{
  "lr_router": 0.000807,
  "head_dim": 128,
  "norm": "rmsnorm",
  "norm_eps": 1e-05,
  "positions": "rope",
  "tie_embeddings": false,
  "parallel_block": false,
  "init_std_down": 0.0,
  "lr_mult_qkv": 0.7,
  "schedule": "wsd",
  "decay_shape": "linear",
  "final_lr_fraction": 0.0,
  "seq_len": 1024
}
Below are experts of layer 3 (counted from 0) of a mixture-of-experts language model. Rows are named down (a neuron's output weights, with its number) and show model dimensions 288-335. Each number is 500 + 50 x the weight over its row's rms, rounded and kept within 0 to 999. Numbers have three digits each.
Before each expert's rows: "raises" lists some tokens whose logits its average output raises strongly, later layers aside. This comes from a sample of Wikipedia text that the model never trained on.

# expert 2
raises: " of", ".", ",", " in", "-", " and"
down0:546498484457474450450535404384539562542494499509469500562490429566478493587526440503443517469467441616548469548412462494487593522565488616515468
down1:556525487472466430522489457491439575551554552532597501547491574527572512564563444521482485520504470410482441518512532521496439517456484430555495
down2:554547420352424562481583545522500477595429494625479609467395532435561555595549457447524609639541589537498474568578553463496544560489495545515523
down3:478529533398493504483531504479538550512532427523592497499431526546525435494507543521419520550554451510526486474506491544465526472383461515437532
down4:521451492497495487526525456507607574491499460503446506489518524420511565438463548520455476491532513493471470526495524456513504432446456638490427
down5:500586463576489512511552455472460525425447495550509503488491504505465370572479461465419513551499475536521476558509438448554537480629506444536534
down6:590522389427450535506484442463409520457567478455478531494532433520548530501516451545545512502507547525483531523493542549598440532540478525507656
down7:482508488490468504610499474594526451570553517488517512470514436450482556485442481488554533577461514380460580564467530499452531478582494537518467
down8:516547478501559551479522520456553468429485449510561520445552540411542556482457517494508547508553426551546511475525525589444488464531367462528431
down9:530499440520610460471509527441577490467465382469506507548539514557437398478442376540414449496462496447485433485523541438403531499569444418488510
down10:477506549445609395534561447469429460464528525472431511474497390470502504486485545420521458453477513451485467474490496501494512540485516457498529
down11:490558534518547429506429531536482492484495485583556437547493441362590614450472415464459496550519524536428507598529441462495503525574499548496512
down12:480441509496494509460532421465477493503497556424439489583463547514517497500478460530434577606491453556461452452517450417408437457495519493523474
down13:364493519461484486498498522439492472520420495463476501567522428512400463424527475578483562562574542499492582536472472462568570502562458527443474
down14:443540545466436557528465438550502543531493500456496535519496506507518486541478519510513557588541401377513491493549513573552497557457569503512507
down15:442570442530443600546551472498520403484497517520539458523506559518554506427556517506563607515559591443428535449495512512553547559532516445498398
down16:471477525400427533479482488502541536408471450489468449472460497521516507443515437564613494486448435565422480490510542548551397508488454492523527
down17:556494437424364523510493627538530463586527496506568530493476419449472522540494514548401493504441529467537506474580604415491515578558557552521537
down18:456515490423476498517423533469533469462481368554553551526507539476559508442562528474593438511566455528468494474550381551576458507421574479520630
down19:501580569517500453597476458501477494464514409557562464494509435490470514503474452506509486628597487552459524436514456547497465611521560509432468
down20:539473508502474446554486462555505427457526523532504523498579498454482504555476532476599514600490522509509486435572440447507539503494498549500456
down21:419512518500409494537471509378466542467431479427553577462505440459548501494463512475600514500510444495480537521521487464383486471588443477429447
down22:531544522510407498481443502474389530541453588496488594601485568444570455488538519551525481522489494551534505498518552539475585516450516526489447
down23:474429451560525502511413491429515554437502531501444561649502497534519520446523540443432466428408356516502507452514497481485493507518417492403538
down24:480458394505489481433500640427570521425520459544434474588416474550537432545450532450484474586507518481450502493485425363521539517468413507453502
down25:493520611392403488484433518458532494498468379524475433534544528452530563521538517388468540539547518501520530491433560390537537503462593543473501
down26:440455494551529453533559468480495569458624430472558544536499443426462589536417502467455488515466507510488563540536457622474535491442517458533601
down27:536566484471559448512498517583577478470447445537602435459503400473529392585460572515469496447516515503492449486535536562622404523523569619538406
down28:510574501575518456438543459525481508478458515438410507467594489530525557503536481576576517494403521461568411493462477549392443542531534439507538
down29:474500470454416469526511464475553482412548495493598427485540588445449508482492468553458459471464474501480474506544483502536531516506373525441497
down30:515546468573473511490584514467585565465499627549515565482528458564482477498477547418455519500620558489441487544509526494421449499567525356446455
down31:544540562480410548565553449487543485537568557467519513459437513524492530405465513494517472512610521494447545532463435511524480478485466519483518
down32:462423491562582568500448526523436484420551472464491458472599577484540429488450477561507476534479545496491492422453429559514491478543462503482466
down33:527545502494465559566328509454517495483449453522547528531481463549477617530576454497523506498460575430475420556472429469438499564486579490554413
down34:570561441487540529421513426499561573617526468522490511505520444559450568447429508565422559447525459486444586383448509431546587476528525511604441
down35:554442532441457481500490488491437543478457448555402548560552506505490547490543485516507457459470509509443485435543547524420482493434426497504530
down36:501505384548542441476458521518542459651495573515526491577454495562573421514463503424430516602523553561483463564491544468494624412438478572500528
down37:556496552589431458410494533472443559508479564394518464481549529430543423474489517440455467549473489589499457530542456489472453578508447448494612
down38:458469465445477499489529519546431438531570517539471420570434534532577427465563527381466533486529529495503530491489476484457461534493475456522577
down39:503530521557518460459522478501525435603503499556370552514539432480488528519444552590522409536513491526435462550494418500529517484547529453446527
down40:433548500487449521483445528420500547515510497530547495497435504527470511476552519451408489493560447540519550450425544489498536507460444416455514
down41:512484463491512542400557536568434555512540531485411541410518476537428534545482473518446527495474462535485406471429514564485391598464524545479561
down42:476429469620497483344547471495514491487467491514500462405474475544583512499525553560469478486496447524467501487397501577453486449535576469553457
down43:520451516507433561496527510483408479530589503524438484528524480489567423528475419543527504458528442571450475456471521483499599462518573414481439
down44:558494522528483571528579434519460556453504498504524510506491509472472542492580434517464499550528388500552556413475442564516497523436557495543460
down45:502441467481507405568510553553439503505508484500450450491566411507476525437507444554504442598472499550475491513435455489477560543378568445516416
down46:491520519505437432477405512452529520410552538469534466487474445508491471469507459548567538468501492520718480435512484525504557436450514556501463
down47:561488487558510526473508530491518619495523532638503551513546433568461559506517425558469594405557493574450506495561559583476481548556502547482446
down48:455481532475544528423559550590408507506551523541540453565455473537490502502508492549474502531567430475511544527431526571512512476469393475459404
down49:488461582419518420528462486499424558580452457535574503469594551512487543511535435523432448496675528476493575551502432526428477529426462626479560
down50:449565439429494496451491561491513571489409560440471475584547478424476513369509513488568422506503555421565554506502478580492392425430506514475511
down51:481482482448470491428568486488524536449456519567497427479439516498390506515468453525435557571460438566516535440494489527423525458411480492558526
down52:471531398451532509555456443554474503523438444480497424490541479456439412495466414538462567501464478481536486530562557550470596529456576486570499
down53:501624695448510501546448495519581552521507550455477492489447535371465466398522550533483517497426433511566477566417498471446540496594525491561546
down54:562491559617465518464487457516496589519561484456466503552531528501484445401498518540541477578535521488467512483434451440551466535509509517444500
down55:412461436521531444501553459451599519547508394492619535525533536512490477541491558486615586506518502505559561405445474477626459505487536497429549
down56:498497573535461451388509490517446441515479443464515520401561460470504537515603449627438457577518625518517551613538494446470488502520451488543509
down57:501541470513536441472446529489458482448440494509551483598469516485544484414497473506414517486446538524519478525491521530447581479436397450537559
down58:449538447496466540500411506537552496450582597462456489473486537476528481456526479493489570513531516546481415416483441502520448561476501381443503
down59:524511475520510553528515535603514512546384602429516535478521481553521416438463496467559532550540460474518496460526527455550553520442490482489462
down60:469491539530439473485561539566470488505539370622505486587490464500458579553469425499539531462522533528507514536492548500541473457536511493502558
down61:574439481543637590565564564388500557440612462463533519480526530572459520533514614409531433559445467510457470546534519466581514455491473558505575
down62:465566486505486528441498458485499483483479473437590511467453543499480506466504555512559408502538421511516594467591559527537483516440470476476446
down63:514545460533419549407529599510590533515557520531496547572487538430473488497390540477535511449527484397548418573481519530529593587509480430505546
down64:441460515517483481449533505570548446502584492453484581545486469472477479514481564485541411485504545461495514391600407503572505535531501554470488
down65:571483478427515455490529468583391461525501484532602530487468429541528529579496478514486492598475500627532487520508506531507513524416441530433548
down66:448492492411467461500512441569557491459513422419442457487566597478459422483554415479537459426473505474418453531466434510428495553487456594450482
down67:526473512545610504515472558478482497470538585475416455553533461490483487549509541527425429477489520498592492503487498481542524482376563479513633
down68:544522565531506470543470500531450537448463493545448468474487475532557459574463508469512505536415503504441510543576502565397621578476424555550498
down69:471415532488516480542481453555514503471554545507493520519490509556464487571551518535549576458528432466581489513527522566461538495432399521425535
down70:576534507651476473493456450549490528583575385471512478547543542472426481528446459499464434495484518502510522456431435374532558472599521488485498
down71:535483498611483521573514457466510428502545484427435433497504494512536496446479596568460524467502445491475485422441561563561380404531489466471514
down72:431474474520398611441478455463441531475472481554437558539476457508432471448556423519543532527514519519497473449441538519470586590514414488523455
down73:534451569504467460501492422461438579488518536567557493520540383537394532517577407447448507491456524498418547505467456575528546523576465475491429
down74:452523419470541375559556613485429465482510579521458495508606485524527477483552536597472606488526557491505450527483515519552547514474488504492455
down75:588522551508541499463484550483506466533542497487470474503578502465459446554521482527494503427481462540587535453437545510463485517576541515419445
down76:433506457576453462540464475526556595598531502528474505463467529524547565570596479583520510503487539416487477518519489450507468533493549514443472
down77:505515455503531495451441424452497558625579544506518520539407497447506439452537535502465399485425481545481448475543475546419524578460556510591434
down78:504528489530518446537487515511460476495437527479484543381457462455540533410493430561400476531438542536449467461561518543491453453568519490512440
down79:464522425494517521563539504430481563409500488499506530568444532480546489563596520491431517457470444484499578487527545487546531415516512424505514
down80:528464512521492413503535455414498443478500517520483554405465527522427478507448416484562507468546560461499446476434512501491568576598439475475450
down81:441466467595544549558508463507458473547486450504500480484449534484519506437454448458504481509532517495586546467496532549535428518556501492500466
down82:484547534486462465536530473502457510540515474501477499499549499485486420467540466480589462452392567497540454522488469371518465475613479454479453
down83:487445545499592491569515500499430518513432536487529530442544463539514418563409450466496543555473461429529472530432506558546570478494500568476433
down84:440557517432444525449462421430502432473481524422460519464519511525546495518464506528556448504575484499456417532526546594493511512385454504445467
down85:581540497549507530547485515412466539521391496404391475441472524457506498548561550493488379531477644493479489570486576475468411486469479521501499

# expert 1
raises: "st", "min", "m", "il", "ry", "med"
down0:481409471503502498543507389555488519508525523470510409497477495501547523506575546469468493432496395574547456482498500570481525526573465496569484
down1:466562476500440523510521456497471495489477422410512502519515462474538516531569506533557408500447519492536439528526552459523591538512538538455575
down2:463426524434592501602468532491497526471487473424538357456475449467568547489470570410517543497534469437489457457494492482490469534520469469369419
down3:548458414503500549407488436450503524591475476569464508409508505432488483561515439529473550460408507509539470538571479485523543492572499549498448
down4:478595527471554451501483477539536567472493471508528533473582480451493524403528485566505502555533578510495526524555509463505470394504395443427473
down5:455506531506542495538555472541605445509494571567579516447485476531509504471484486499489501508420493499509550460464548437556596482522528573489475
down6:493545454555588453471542459553602595562536546438414422496516467541427520492495554457515517550498495508541498513451438480501524535513517494585537
down7:583572499425490514509520538597592476535417484479553545572501409559488587525534541459495513624553479414491507495438606454477475551438443527542486
down8:410427462464419499413548501552484508561455488474565487523523530569520455563472515459483442495467614487471466491569510568489507534511508461524479
down9:451514492476504468403424477361484475572496516560489574457563468454454469500453514525425516494495434543422473471426469531495596473468542483501483
down10:463494430524529526499502533503512541469505499534524479502570496422507499502426512499524509427476428537501502457487510562439482483544416526496526
down11:466552530542388499559491499495465511489506475442424541467460443596458493486506510467482445487518583547549446505454458506557560489515554464409515
down12:498496506421470438463491542524528473504501495444462471487639452543450479529558532500536540482519484561447502512483427550566381518457518515551504
down13:525449487423530433497585439517518571458517468427537436480465574504563483439511570569410517472569550556393487448612497460464498590590516510512491
down14:439481543521486474528531511523450468499558431490483432420514497485529520529530569484503498432485490420459523415540509615504542454526452510520487
down15:408425518430475564540568499489433489525541529452361512499558525499488473542506483472532466542455423521549528504528443481558527455500509548555554
down16:549478576427470525460517506506516483455484473442472541495453517496419450481422559424509517440495561496492483547534446567512313491531532503503488
down17:520425514510595442460447520485427537610497524513470498447427553525522445447518522496532489478530520523419522447482403512436528409463455476535551
down18:583499379516503519568436447460475500535496531447567535447402501445493630580523566547544478479555472458592448505500531523471561518423508511544427
down19:487538558547557549531539548483434476356519553498486526568519526530453466553464496471517574466537500498451564455568455427505548448566480512429415
down20:476445479513456472458515492519498504525481492519557500519488581507514523538459464487553497526482431532524531452518499603441489513581504462490524
down21:489468540510509522476521464455550445481471475460470496496487489517515522443567494525478551488520464456457457494454541525429542571491426521503513
down22:524496462469475468579442549552507467429522557470514465504418359648567586497480498492413449561526486477653466591484460554441490469395463556555441
down23:508522405426502435547420489503480499514460523499436551465463470537479447427449485523458529514504482502512382473561469560536599430495403493496496
down24:542548467499464506529485434516482429433540478419514463503531520494417446436500533486480467522475497410464462427501549420486469475470480523554449
down25:493482454451472483478526483494536406482543483486427441468416575477474436532480472480481553571488605535451553468503428474409542458430536476481515
down26:343532482409495505501444585466519471527482542495443457459502609578524536520578543469466563549422422540531437508533410487457415462466474474433500
down27:443464510497377501431497527562416583491442479462573553554465504520472466513498493568397541548477543497579440498501422561565577594436601460447542
down28:516533442497512499496491499531457575535538519479479554473459556527455479506512444543492565527495505507484483525515516585587510492469560562490411
down29:501515433620485468449485553529546528566520557547541498483490526539502495556510514624385538528524402523527479663466538557486584558492440461515514
down30:583449555447503453493481496504514535582468542467468514463510422491463575531593550522500554436552507482476582488567602557446474516437507537545534
down31:510528491493413470525533515553539438539489524451518482433524438542490489457561541527472508470494482452545546523464469423442489465510509520522552
down32:521478551515487515472440420564483456540450486527516478521550513557542506472462502499453492504404502567545488514462539571517500482521564567432536
down33:507605529504519461520502544451487468481481527499462385375478473458455457566504506521425467437481527469491506494477475570452413499489587553531558
down34:474562551563573515423419509394480529478551498466456479506523483525447493568515479553607470463406585508502523505525565464548546512487433534510509
down35:569516525485576516493464447546457450514523548489504583515575454491447480575486517490492587499627554530476462571531496610493555523482510446503563
down36:511440536516518449502428578518503537500583561457409429505410468460547530533429503451521531409484565479409553505507529448567449442521482438454459
down37:467500541510519446440462482438573459523499535548531489463554502451536523562472540597518530566448476523508445542413566445510536590453571577528392
down38:553385509544502549597439510550484434508480513520506492517542464545460473432507485516494508567473562547527523530478574498491439447513600351513501
down39:477543433474554544547544465585571442534439475413598525532482498588475522432463497505570522472443533493589498597517467554377560462542479511460523
down40:523502454639599484549502593496521608530552541452512511512408481523515511508432532580430412487504470521459462448423567508470477480526486515460561
down41:487502401485450499521523456477470519440494464488486488476522584548488478531465492508442542363482510485484476450469429518589501584550506513551500
down42:468436476513515566531491472578420548607535476527515502445547529522514589472452507493487540492509545453466510491517490481465546408546471463400471
down43:529568560472553479538508446546478555526402522501489494582557544476503509570512524561496476482598469520484575497568592480417423514396441544422484
down44:476576544506516458409465598485467495502482573536436558476523445556504526549431577543506457454557529483460504411407519552494483547543538485485590
down45:542491546455574555425489548558526543485461559495478481544651543464518515506552428393425466504505596556518409557577405472503516503471504484569468
down46:512524499495502528540505560558546460432477521507611507495550487484378514540485534409477529487470430532531531487532490466454560426489503496553566
down47:482553518418414538593534507503443505470549512461504458484461524489501519529597469416528432477394619446438524444469472528460452590543487447496575
down48:599353477475605423506384521548487522444444467522500515520497530546457458427507518588533512534518470504608499431495529506507437512517556581519557
down49:537520490491493469498492483497481473489536515533332533486501518464449427464491470477569422530521537477510509467572426488472547495520548471512392
down50:566411468459505559425487473555471490499496539497638390464493442494477528525524442484456482522550554522430524476550446406564501512490459608518463
down51:531628515501583499510510536551487434478457544431502494605498469534472491493426487532540485528528459583582444514469564474477581496547584550557551
down52:460534521551594540547511545504472479544452565492584505482532472515497504558519454564478465571447555572465543564448508438497567470446461516580456
down53:480507482496426528453556463450430606536526615464543503479408555421459539625423463531511475564526460515551526447496479465488585522539545444514526
down54:449489478439494538525506450473516435514475488515496512496526519435529479416532475537611472512581511542547520463521505476603455514444549531492503
down55:502457514537503507573515500520487506533487457505502582596485465469581507487428529530515569480552523512527514512455535449513498492511590455488412
down56:557451486528496538438452547484513574545533491557502490546559457440528553585543507520482478564437516529584399580475426551552437505530548474576460
down57:521530490396469490485458449446459487498469565483541506590513496554501489491457528553480510491573487519428431510554551505523524541495584491527513
down58:551474566492508491529482464587608550518495469481532496552455484569437556540506501486447453458512505533501430431470508491550525512473530515513477
down59:523492534512474498495550493427461569532477602480535559465440517544534479481532541464540475478496446481559467426555549539499519499526429564632516
down60:460456400600469451548538550559450559554518467461489538503400605480491516504504420503501499463498455515444646581545446448519481534505489535521425
down61:536445567475552485454643449487492556451518571517492443572485613436606526473475546577599452547486543438414472520532441442470431525510460536438461
down62:518540479512470545490555428487459467542479470554625542516484535493484535509445385508571593546496520526547506359441511525490527492393514559510398
down63:525493475510438418592520504464483493434503465505597482490466557457502430582438494493542462508459433496486355482462521609490503509543451502508481
down64:578519478564394472423556474486432573515470537492501463489559497556515513497528489438501541439485465453573541420454521483615441543543565528482483
down65:519437575476537531450585530442488490504579528502491522567462488584464489494442441487467441530536474483432565578462458440587541553496496451483585
down66:511497433431604524542535455497508535499531475478476492556375442566512461517560533425546523545503542595509487481517528468569529536460424513424502
down67:468468407527462527499523498543516507495477453497541492458584497506484499585503563514506428409441390503578483462487496508487509432441470538517517
down68:462522426412489535524459504555523479441495468563483552529562487594406507527491491509456532489599585549533579488490546531368519460511551528527451
down69:508428503507517544465541477481458474476451486421372489462528532490526501445494537593519476499530566457489557475552551561503507393468515550480475
down70:442531446597461499473491534548426503439500505420590437442596565500584489492489552607456463464423439600573598485472419480523428520551503504516467
down71:514577498512543545469518465501483483467624511581494494470560547467494496533459477518492520493500408455537475550468437616458482589482500499486414
down72:573542467563569594471545533498490461426472503518485431462592500532583482436524467545462486473480478466466458510511531463486531511431557493488461
down73:500427466474461518499472500468575558518540523459569518501612530438465582493439554511412526428522433447491521611460534439494434475500513527514452
down74:462528640599534513510607492557496561497464481488445466557497611476485533526566581501478468552565547469485482435516477423511429526508488575576584
down75:540484444530568493514563511470529480505490478559493463497446623506484471564460415580515480500511540605503512469530470483554550534494568517534512
down76:563534508440590494557419463381508552479544508500564451518542582488477470358587446567517432571489514493546494456526524502469482547464512456520476
down77:529522400543478486541481535449505512518460490478463527516497404515453451490571529536536496485560576521521488567543578630406459429524475463525512
down78:496458459533438545439473431526511419514464396555474559480490499565515493475522500543527433553530496556494453538490547470510382562512570490473522
down79:469561520501471511527494497489564459576515458518419430455536545429526434453474574494549538495493474535540561523499440559477512506518528547489489
down80:470441595449492511526587466487468439461500590498577564512495377617538559565490540361488557512472460559552445493526521440460465420441518433601477
down81:571506453488447477467411446465487556503513544384500424506414620487495468472555452506570546558536477553509424619537426474577577483468575532486468
down82:450464500507584393586502450493549534457613572502470571518480481537492578548454461527519511462519450447476498440470383441474499493419555516529496
down83:524412455527477483612537409459534476514518510510451477528467442483506543525453521577508490474574512457672491491470550572452537542479510433525468
down84:479488517525369562475520458466432604427468543521499481497489480572507485583528449408390625509531501445485417515443494439453484480555473498569392
down85:461474546490501565593432495489531521426412488498393408475509564472557495449540541538456512464556466461460530415527458477499466539540520462471549

# expert 6
raises: "-", "s", "=", ",", "|", " in"
down0:535468543552542490578582616467448537480553482539417541505529476478473534464478552625542521535458449495445568519521502511519491515403490427518615
down1:578452493421529503557563463444504379525529429485349501471540430464475455488394455554562474541418524539613521505453470610437565495599337551470482
down2:450544520450528522482476445555491447493485504499467520520496505521475495540434486522514579388599474550543476497601438460516452461572581521549457
down3:515508529549501559524429465477509544525578468521497477484537391558495523437595489587484517494465527551442494401501546465527424461565543474478608
down4:501539576518477514458525458510482454481549410488459474543575568565476452508437544535508528463571466402561591470601444513490509458538513584596489
down5:493496486497444466471470599445528522514477579503525488518511476425598385617612458479530418528421504477444558511429542560499571506562538520490480
down6:488506502425504566493509453472495505505495501511507501485519528428484459520554529438391409491567455478567477465597485522560570590505583512547453
down7:502503518529506523430582484501397493515512619457522442541493534497553465543495473557514440491519470467460597581409451542520559539447401336478538
down8:489546427590513408470542453461600453573448516456497454490503402617453444419450461542478485570394599568475484403548456524500574462474554470564530
down9:408479540491443438535428481453523599537527556378535493390496494520486534503504562545428476573495523502373491497563492465525584448537510554479521
down10:493494592441469491484502497561471537400515549444484512510505471533483543509524472541465453444490529385490410472519452530514516496566519456485565
down11:424469528403460539421534477448473454474454449444615488431416496500505428451490560514537598556448528443492471522488523559521529498544465489506503
down12:500555587456428478496547541543501515395449530554520420368511520476415462522433535517445438483449453592439502556502436591535525597419620496513427
down13:472436462459570447476494550390538462531467516506450509502528514485548564609514395604553488502532456552544546514493434461620449448529474407472502
down14:457470527516506573602565452474463558461521520562452456520481526529488494461537516598539539575464376500513503491538541414473472514434522457483510
down15:507540381406475519433468478511552495454395609562503580551483478449436549470472536413577611492614534574559457500531427537473512488445503508512525
down16:619462550466484507507514530412546461539491490479464459530467481478571410572451496494546499352484492536572455569429435394473490570475396506447527
down17:480509498529500516570460510556551519450460466545504441406449442497512610510452375489490518502445446563476454452422519504432526452445502534568474
down18:506483578481488512538496603508569511609510447344552486440549477442400506371469539457517523440484477559480500527496612493502538481546475565456610
down19:456463598479483576521502488468547558468510524520508511526598517561498579531571544411519510476492491498465531519437515479449557493537499532542544
down20:554460564511464516552477500421489489453509448471485556520503495491513525493492449483376494537447515583639520513604497393550561429496467509483540
down21:601597447530459483501506547458463532534579512519450500495462483494415524456455585525564478535515539452535509475515555470363546433583479562500509
down22:513475482500540465448510437547490468491557430616441463536573476566455533536528541554524470479570485566492483529499547466603531475434494423519460
down23:459514364528505513449413396627489533463541508507587513466533502532522516482489543435514525502498435557400526536412574509466488547476455493537507
down24:499505518546443392500435553528562405404482396531566507474464564509523562444416518479577493541472454523374511429551481532450417403473555509451570
down25:490533485490488463542535472479443413592471508568447477545546486420570488522577611542543501529554425544530516572561384472561474493497567559520537
down26:520552426390490449501532497519421489569506423480498409448501580540546503577490442474550548531489485509449478510429402505528528550509540534555451
down27:445518473516378479510483487606479420496428561457458485389510605535496475573433539513537568440504477542605552456493591476438417491508511440495461
down28:517363485546508555576489591542503486392492545519542447572444486442574504493539472480502494517511472479535515557557425507590442537431443424534604
down29:539527465510490455510423516456487418515464427451517530432485488414565468451444533550601465572510538427596442390574495501545543401535614408533445
down30:565510581456553452447450472543513422523457493506539542499492470499504506526487481436495558506551479504495498510525506475530482471628606522490472
down31:478460517453480508456484543419415495480587464426568478531437528486541496563550503382574501429481457561425526588530495535468439451529483460523477
down32:503556528436530539585488503428443559519383550484504440470563464528398618589500419491477469512537443443542532504488450431587608577472485556469502
down33:496568534472540471553576525502417446422488455513614436507476434493491454498497549560484511482537462537489472514512516421516519514476510475449472
down34:555542516519432442510412483546430510478433494540516564428528575508437528492516545426512553462515491488489489424475583574352521580538481522509524
down35:600521544554497546559488594458541503610481430475386480436440492527509513433440458484587493557597492512477512487493476440410493490508485503569520
down36:538524522539470520530514508550541557567542479462512574466498560479469422548424442488563499507420525575491589596501554528487579455471495573474453
down37:473511521453503485470436502460487552512569568545543398514573498596569394475489481494454463507439354508510525610493511450524497502526476531535506
down38:551492517569493510467481543445545517521522464537446586428544450569345560438471519622489555478613543473531497396473562578505593474472483616558500
down39:486421462548519521456525534479488626485445573509508485490584459552497526389486508443389554521471490460503479503584518513547515492504563410605463
down40:441439489595479441492495537510553495496518557518462440543464448456537487502496552477517535513585490508552418505544503533500469444381420490601492
down41:511512406532547495500471508504552536524503483493478436469431399485521572444460466578497555506400453494545540463543518437455523545398455517471446
down42:545484564480466479619506558444559496543446422506424461494506450447545517505421581492604544522507448428489519538407550441580501504605503541545525
down43:496613552486543427542500525561455513457545672565511438446496543521558571452472454500565503507528533534499507528468613446517436537522487490483468
down44:549484440508538502546526374431386522482499476561513571475439541468412483499398522558460514493482538519423500511562523513543499559455489501505454
down45:510442485418642491445529466501505557371445504545485515497471549499428460576444490488445453426403497465511520496492426511516417501492525560526480
down46:526529429476412434437530511527483545566540539620386509596525558491486620604435512429450569426510551501499499531483422523586511517504466499490502
down47:512544526558469482518498487599475514479453487592487451519537429480517442455653519467461520521475550537422567475465480587567537522581484404513523
down48:470492479555420459472505473528477456550538460535544498443494451575587467528544587490489554535447530510365478458490539515399505440518422440504512
down49:458488629488441486609443588458522503457394490568547460476593551521479470474568505503417481550524457517548454500557534530520592490446522398468503
down50:534540502598475442495532453582542525492408476447566476352460511431457559549469496489537453553442503473499528493507510574418463474497477562446559
down51:537489571489499532542534557488451577463561541421509467494593539513557425477398392466525439498513506562455504494574482544428452538483570420543471
down52:498356427422535458531476473558485439497487562457506545565495519489480524532432571479506538507610462555502432471540481518490504479492473443506511
down53:548474511529564539468544514561496507423611464570485502571488470553455489529515412497463599423468478520534523562488522446622550557480579520520556
down54:471535484564471567482523569476523503499520413519579503438487555512554503479537488520497506448583497541494621521469484496570476510472529524527482
down55:462513456527479501533451467521531499526435446479511509465359581509487551498539471531578452516455538490524520528485548538580455545553464466562523
down56:537466442425515460525405506360464472513631515510465448493532525576531463498511544506443456496602479482488562559478524514506443459528475424487537
down57:452382484600468532580550465386535439514508467568524460515441526504569435475483455554523457517506419448510400453545400461448526480491430534579459
down58:533459421471475462537583451415419431518503549455529462513567589562557550541565455455515452480473577512539532493489492510493523480503439424494451
down59:457443468494437585542590583485433632562525562475526539520544499587431506539410481510362424488486522474488459493452449393547523526455587530489629
down60:517492521511542533506463538515574547516619498551523485556560407490444508413458529522480512489398477502485505446577455550575549515500440552505551
down61:523502525513606571558534445519467472456604509385510480549496588576478458427427464479516506467451504487545522512545450465564499473485482514508585
down62:449551444455459545569530515539461506459497442447503495464551515412562546553498510509487493490561434509418589485480481555444537521537448606536530
down63:491506484489433522475498539434495452514534549476556559455425647534539536459609515499476474425549441452493570560534474516595456489533524435510403
down64:506428451499449447455447487537474464493473465489530493427572459420504505510495483495496512535505539469532517474452451487468544574528536480459441
down65:491553470501509426600546402540425501560430477509492479451488521420512540524451531481568464446550524489564511427477480564497386580573487467526497
down66:553551498412511512454427567533540511614469490535472496534529425505528416446449521496439522532519527552486545427484499544482442416538533450456589
down67:523535600464524532499480500468568473462552431501547548534504570509478499458496402462526489570449424623439459515478517524526455507439540536442445
down68:452500520529471481465525537526385503489500494539490481455501517466509564457403576527567482473513484494555390520610472508451498452576520507520506
down69:521431559527584571481466426414437486537480439464488532473547543437513422440490430513462505493461472481536445460473473478413520589522538433555522
down70:438505520468468517576503476593503424467512455476553489516558552501492550469462475460441504516424502371447516551446534535456574470543493453633576
down71:541457479504540470536439517492550524498514591514561500410514420501422416452482464589514412466522438477513580438452532478514457599503533556538486
down72:499471486553446494527536538462521451576464482469492539537455434598434501491515448504533502521410464541513465417556460456536563464571493508547510
down73:513567467525437459533508441549390472527515399442387539447569545472424505500439506480538502572514496553558531486479537562514525473511402515619449
down74:473475482504461540513450487530492544534502555507508452502526616474539504524480509509422551545507472499510504488517511442611494507480499460505465
down75:491536361476630505454508506403483515483469516429538545536557525539477497532514522525521478491444563445537520470492542457537487423526490548522413
down76:626592516566555505429498542544498542516491591459498511522510497481477463431533485539418576387492511553510396485528423607467380447447482515509550
down77:514494573527459504571539418396442501410493554453470496514410575546541506463586542443481554509532464425514459536501593457431526567544562508476479
down78:589530513535453466508492389395479477448494414553551523446599511440431473549438533539535490503477535524483464394501560566554561517509532606451526
down79:544550597533508509480541582538410609539498498524494536469456489522601508459492595527538586476529508468528562478456567563436574567484511465543556
down80:593532537516517462540491529486463449496534476508438513410558501446423505510456599518527531487591436461556478416509600493448528543566511536457433
down81:571598481567482482466396610472463566408485473479505481516437469422509607439492463523529531537520463477521463492410592474513520327424570465530409
down82:369482516508482513525447472566457551451567489476567510462523539494447439438512463553552522489505576518513457485526544459497536478463499482554526
down83:470480434543496494598472570516474455536532491485521487471513593461534535454538463555473574467548500503525472467488453415499410541411571526468544
down84:517446536463508485582568505451484512498435547500522495552450488493530480429431546538487475553538406555490481561551418423507463516507594533487523
down85:514472470619568454557466490535435585524545496513503422440439509449485449532533493573505438429465520511512567537510507614512534515583480549505504